Weights of a small mixture-of-experts language model, trained from scratch on English Wikipedia.
Size: 13 layers, width 256, vocabulary 32000, 95.9M parameters.
Experts: 48 experts in each of 13 layers, 2 picks a token, a sigmoid router, 24 empty slots to pick.
Training: a variant of Adam for the experts, 8577 steps.
Below are experts of layer 2 (counted from 0) of a mixture-of-experts language model. Rows are named router (the router's row for the expert), gate (a neuron's input weights, with its number), up (a neuron's input weights, with its number), down (a neuron's output weights, with its number) and show model dimensions 0-255. Each number is 50 + 10 x the weight over its row's rms, rounded and kept within 0 to 99.
Before each expert's rows: a language model's description of what the expert responds to. This comes from a sample of Wikipedia text that the model never trained on.

# expert 47
What it handles: Time and order adverbs. Prepositions and adverbs of time, sequence or extent, such as after, during, over, first, recently, until.
router:61 57 40 55 33 43 54 58 38 45 63 55 39 45 47 57 42 58 42 46 37 59 68 53 38 44 45 53 32 53 48 49 59 53 35 57 28 65 54 37 62 45 62 55 61 57 51 50 32 49 47 52 44 43 50 39 55 52 47 65 51 39 38 76 76 42 53 52 57 62 48 47 54 47 34 66 55 51 61 68 50 35 53 56 34 64 38 35 51 50 38 58 53 56 54 65 49 74 47 41 42 52 51 57 47 70 56 53 28 60 58 58 68 51 50 50 49 69 45 38 60 53 48 44 60 51 53 45 57 71 52 34 26 49 48 43 53 50 42 51 44 53 45 47 64 45 66 63 56 58 43 43 44 66 65 44 60 54 51 45 88 24 47 66 38 61 42 56 39 56 54 50 59 56 44 71 48 47 34 55 58 46 47 45 50 55 52 24 47 55 41 32 39 57 51 47 52 54 52 63 54 46 53 62 37 56 52 32 52 33 57 53 46 59 56 64 47 53 60 61 49 59 50 47 54 44 39 55 56 41 51 60 57 40 48 48 48 62 57 33 44 58 50 35 61 56 41 40 40 56 51 40 41 41 70 62
gate0:65 50 59 34 49 66 33 50 76 48 46 44 49 47 34 68 38 45 44 50 40 46 49 47 50 51 61 44 54 51 54 56 56 56 62 44 66 38 50 53 48 74 37 42 33 46 51 61 70 49 56 49 61 56 52 55 53 42 53 54 26 47 50 41 38 60 48 46 33 51 27 34 44 48 45 41 55 43 30 42 49 66 32 43 50 51 45 49 47 43 62 59 42 46 59 41 57 46 48 56 61 63 48 27 44 51 43 48 49 47 45 42 64 62 44 65 54 39 57 74 29 45 77 55 49 67 53 45 46 35 43 45 53 56 54 50 54 66 49 40 63 35 45 48 64 64 40 51 54 23 36 56 38 60 57 65 33 51 50 61 41 69 55 55 52 46 50 55 45 50 62 60 57 45 65 41 41 62 53 50 48 46 64 45 44 51 51 31 50 57 61 52 48 52 67 48 47 41 45 57 50 48 64 55 31 52 51 37 53 65 70 44 47 56 40 50 49 34 56 38 54 50 62 41 49 36 52 66 64 55 40 38 41 55 53 57 45 53 43 52 65 42 45 73 52 50 44 42 61 45 51 51 50 42 18 40
up0:59 65 44 35 34 52 55 52 46 43 42 52 59 38 51 52 67 35 59 53 55 55 65 75 40 47 47 42 62 42 45 57 48 50 46 48 37 56 43 45 45 62 36 79 52 46 57 43 38 37 44 59 56 21 49 49 51 50 45 64 61 44 63 45 43 45 36 33 43 39 65 54 47 69 38 56 52 42 54 55 58 40 41 56 41 31 45 31 48 51 65 40 39 51 49 47 43 53 53 56 53 45 29 41 46 62 50 56 25 38 57 61 47 58 53 48 51 63 66 39 52 45 44 49 62 65 54 43 64 46 56 42 35 64 43 55 48 52 58 54 44 44 52 38 62 53 41 59 53 41 53 48 55 51 55 59 45 48 41 50 39 54 40 58 52 60 52 35 54 41 56 40 53 32 55 67 59 33 40 44 67 43 37 53 33 42 43 55 42 52 50 67 40 54 39 56 47 52 37 72 45 48 51 26 19 44 53 46 44 63 49 51 49 42 51 55 52 54 48 52 40 38 46 48 56 55 50 48 34 51 48 39 54 48 22 58 52 49 62 33 52 55 44 43 38 61 63 51 52 61 52 53 60 92 42 45
down0:65 49 51 37 56 33 46 46 52 47 48 42 46 59 41 26 51 51 52 51 59 45 69 55 48 44 37 46 61 68 47 44 56 46 55 54 53 52 49 44 52 42 46 37 42 69 48 52 47 50 31 50 45 44 36 63 36 47 37 39 53 21 42 42 51 48 53 64 51 38 45 62 46 43 38 60 49 54 48 48 55 59 30 47 65 49 47 69 41 62 45 42 57 39 41 54 64 45 50 44 56 63 37 40 42 57 48 51 40 56 51 49 76 54 43 55 72 32 44 40 51 58 39 38 64 52 40 49 37 55 75 52 49 38 38 41 52 39 43 62 48 52 29 64 62 35 20 40 63 34 52 52 58 41 49 52 68 47 66 53 47 52 31 57 53 59 48 59 45 51 66 44 54 32 48 68 67 74 43 49 48 52 35 40 42 31 51 48 42 43 43 54 40 40 57 54 35 55 51 50 55 55 55 55 47 64 46 58 59 45 58 27 59 49 61 42 55 43 62 47 56 34 52 51 66 62 54 58 57 45 33 67 52 47 58 56 56 54 60 58 56 43 39 44 44 36 52 67 32 52 40 40 44 51 51 28

# expert 8
What it handles: Clause-subject pronouns. Subject pronouns and relatives opening a clause, usually before a verb, such as he, it, which, who, they; sometimes sentence-initial On or At.
router:44 31 36 52 42 40 38 42 38 66 69 45 45 47 50 50 65 48 30 45 42 68 45 48 56 42 45 43 67 47 51 47 46 35 55 55 59 54 42 52 50 40 43 53 55 41 39 42 57 48 32 56 51 32 40 57 39 63 50 43 53 65 56 56 40 35 53 57 39 47 43 47 39 55 49 29 50 47 43 48 66 46 63 65 37 69 57 52 58 56 52 39 30 59 54 33 51 47 70 50 55 58 63 55 36 42 53 36 50 62 68 58 40 55 66 31 61 48 56 30 50 44 49 61 42 59 51 38 43 70 61 33 39 75 49 53 64 46 63 51 45 41 63 21 30 41 38 62 51 47 39 52 50 43 53 49 55 54 35 48 48 54 48 60 51 65 45 58 40 46 59 49 62 36 38 41 63 42 43 48 40 45 59 52 69 50 43 60 42 71 57 51 58 36 49 38 50 44 46 61 51 51 50 59 31 60 50 42 33 44 53 46 43 44 66 64 61 38 40 49 51 50 44 67 72 56 58 61 45 48 57 58 51 54 62 35 61 66 49 49 60 54 38 38 55 49 54 50 40 69 51 58 48 49 42 73
gate0:41 49 46 52 55 69 35 67 55 35 38 40 59 41 38 57 39 57 44 56 31 49 53 43 38 41 61 55 61 66 62 49 48 62 52 49 48 41 62 58 41 59 37 47 43 50 58 60 42 27 57 45 49 68 65 61 52 50 49 50 36 52 44 37 50 58 50 38 45 46 40 45 63 62 37 44 53 36 39 50 36 56 40 48 48 45 51 39 35 27 58 63 48 42 48 38 52 40 53 46 56 53 59 54 62 55 56 57 51 42 44 36 47 55 40 57 39 46 69 58 55 51 45 36 40 52 59 59 46 51 42 55 53 40 68 58 54 50 33 53 61 49 41 63 55 76 67 37 53 43 55 60 41 49 62 66 54 47 50 64 57 47 37 38 68 33 64 40 47 54 42 48 48 43 58 38 31 58 60 47 47 48 36 37 33 54 44 35 64 61 71 46 40 65 57 67 39 54 53 48 40 50 63 55 39 53 56 54 64 53 65 51 35 51 33 39 51 52 45 36 63 52 57 37 41 28 67 57 61 61 43 33 53 57 52 62 53 48 50 55 62 39 43 60 42 36 42 52 48 27 27 50 61 42 31 40
up0:51 56 46 49 40 49 56 57 50 42 45 43 30 28 48 37 39 50 37 51 35 38 32 50 47 47 49 53 45 49 53 51 51 46 47 49 60 38 72 51 44 56 64 48 39 53 51 41 44 58 54 78 38 40 40 46 58 43 60 45 47 37 55 54 47 44 39 61 38 41 31 47 54 51 49 32 54 42 46 47 46 47 48 51 52 48 55 47 38 37 55 48 50 56 52 26 49 47 43 43 62 42 51 43 42 33 36 50 57 62 57 59 40 58 62 51 47 63 45 47 39 52 59 49 27 67 55 37 44 48 39 62 61 74 50 34 65 51 38 30 46 23 53 34 46 48 30 39 56 59 47 27 51 53 42 64 52 49 39 60 50 45 62 35 48 50 47 48 48 57 47 56 51 59 48 52 52 63 56 41 62 42 67 49 57 43 65 51 37 51 30 45 69 54 57 64 46 43 64 39 49 67 65 56 45 53 49 45 52 60 54 57 70 48 62 51 48 38 48 50 51 62 52 36 90 47 31 64 45 42 65 60 54 34 59 48 54 40 50 47 60 43 58 50 38 45 54 48 48 40 34 45 24 64 42 61
down0:58 40 50 59 61 53 34 48 41 31 56 28 59 51 68 35 40 47 51 48 59 72 46 26 40 52 38 45 57 77 63 52 38 56 61 45 53 29 16 50 57 51 35 62 32 63 34 61 35 48 50 52 68 64 41 38 59 51 56 46 47 42 45 44 53 52 61 38 46 33 60 50 71 52 49 47 59 57 40 52 55 54 49 39 45 47 59 39 38 58 59 36 52 64 56 58 38 44 50 57 45 39 45 46 42 43 60 39 63 63 28 50 67 64 40 44 47 54 56 49 54 42 46 59 42 47 32 48 51 56 42 50 50 45 35 45 46 57 56 41 62 55 56 57 76 63 49 52 44 26 51 46 38 39 47 37 56 48 36 55 32 59 55 61 54 60 50 61 36 46 46 47 65 50 59 48 53 54 45 45 47 33 59 62 49 50 56 42 52 53 59 53 56 54 60 48 68 38 43 49 34 50 53 52 49 52 47 58 58 73 44 40 43 43 52 53 63 56 54 55 57 59 51 62 49 48 73 41 30 54 55 63 36 49 37 38 47 44 69 48 54 49 48 45 55 60 40 49 54 54 60 68 52 52 72 58

# expert 44
What it handles: Naming verbs, title markers. Verbs of naming, giving and speaking, such as called, known, named, given, said, and = opening an article title after an infobox.
router:61 47 41 38 63 38 46 48 57 58 45 35 61 56 51 49 51 40 68 55 49 56 45 58 46 56 59 56 49 54 53 38 39 57 56 36 35 60 61 44 59 66 62 69 53 34 40 55 67 45 42 44 53 53 61 69 52 54 59 50 53 58 68 40 69 53 52 38 57 68 40 38 54 73 52 52 41 35 59 48 67 37 42 39 52 57 43 43 45 49 75 56 63 41 70 52 45 43 22 42 49 45 47 45 52 40 44 65 29 54 48 62 36 63 58 54 39 57 39 69 38 41 42 54 64 56 52 49 57 41 47 57 53 54 46 44 57 58 59 59 44 46 40 61 43 49 60 63 43 59 82 47 56 50 54 44 65 59 59 56 53 44 55 25 50 56 41 45 51 55 33 45 36 63 34 43 59 61 51 52 39 65 49 67 50 43 42 38 46 49 52 53 59 52 33 60 50 42 60 55 58 38 40 47 69 56 49 57 53 37 35 57 46 55 50 47 55 40 68 49 49 45 70 55 51 54 68 40 54 21 20 46 40 45 51 39 57 50 46 50 46 56 41 55 56 50 56 59 72 45 53 54 50 44 45 46
gate0:33 37 46 50 67 51 42 43 56 53 51 26 58 51 41 58 42 59 41 51 43 69 44 50 60 44 43 66 65 54 51 46 41 61 64 51 57 48 62 41 40 63 56 48 55 44 50 47 58 32 44 46 48 48 48 49 72 51 68 51 44 58 33 66 37 50 54 54 57 51 29 52 55 38 57 47 48 42 38 36 49 64 48 41 79 54 60 52 30 47 55 71 49 45 55 55 45 34 39 52 49 53 57 66 54 50 51 49 41 47 26 39 48 60 57 52 49 47 45 48 47 48 63 57 51 62 51 45 36 55 53 63 63 60 75 47 38 44 42 54 57 51 28 45 40 35 64 52 43 48 41 41 43 61 54 43 49 52 53 51 52 51 43 41 75 51 55 52 43 54 53 60 54 46 45 45 53 52 48 61 31 34 46 39 37 59 59 37 61 54 56 31 39 56 55 46 46 49 64 52 37 59 71 75 68 42 51 37 42 52 41 48 40 43 47 45 53 42 65 55 35 38 64 50 36 35 46 55 52 50 65 55 66 51 44 46 41 57 60 37 67 59 41 77 50 39 42 60 29 27 43 55 56 35 47 54
up0:49 39 76 48 36 60 71 37 43 45 45 47 32 41 56 56 46 45 54 52 51 59 52 38 36 56 49 46 49 59 50 34 41 60 57 58 59 40 39 58 46 38 53 38 40 37 51 40 57 54 41 43 48 46 51 35 50 65 41 74 59 65 42 50 36 57 42 63 53 38 62 47 38 50 61 59 52 62 45 47 43 54 70 54 42 42 61 55 60 44 32 49 24 56 49 32 52 76 49 41 49 56 58 64 58 45 60 35 61 58 83 56 50 50 58 47 50 33 53 45 50 59 59 42 44 49 51 61 51 52 43 47 44 60 39 51 34 46 62 59 56 47 43 23 50 47 50 54 42 34 54 48 37 59 53 58 57 33 30 52 63 60 57 65 43 53 47 46 48 56 39 51 35 63 57 58 40 29 50 42 55 60 37 52 60 52 52 55 50 46 39 23 76 53 64 49 48 58 40 54 58 45 58 57 38 39 44 45 49 57 62 33 59 50 53 45 61 43 49 44 65 51 24 51 47 58 58 42 39 47 47 45 49 61 67 57 51 60 42 46 47 44 69 59 67 66 47 44 39 39 58 54 48 66 55 55
down0:45 46 64 49 49 46 55 52 57 60 52 51 38 52 48 46 47 37 48 52 44 41 45 44 48 50 53 55 40 62 51 55 55 46 56 48 54 34 51 58 83 54 52 46 44 43 60 57 31 49 49 39 55 27 66 48 59 42 53 52 53 62 51 40 40 59 53 30 63 43 52 54 48 47 38 44 20 38 74 40 64 51 46 46 45 56 52 52 59 42 33 64 52 36 51 51 52 67 52 46 65 54 58 47 63 51 43 30 43 43 56 51 51 71 37 57 60 49 46 40 48 53 56 58 53 58 51 58 61 41 44 57 53 54 45 50 41 52 47 73 43 50 47 51 38 45 49 67 58 31 53 43 35 47 43 55 61 59 33 42 42 56 67 53 50 29 66 40 54 50 45 52 49 45 58 44 55 32 57 58 43 48 60 56 59 65 39 71 60 38 52 53 56 66 60 57 37 53 51 09 52 53 59 55 48 48 45 60 49 58 64 72 60 50 39 45 43 26 41 46 47 42 47 41 41 71 48 35 39 58 36 64 47 39 42 51 77 32 48 40 47 52 53 54 48 66 31 52 65 65 58 43 38 40 55 46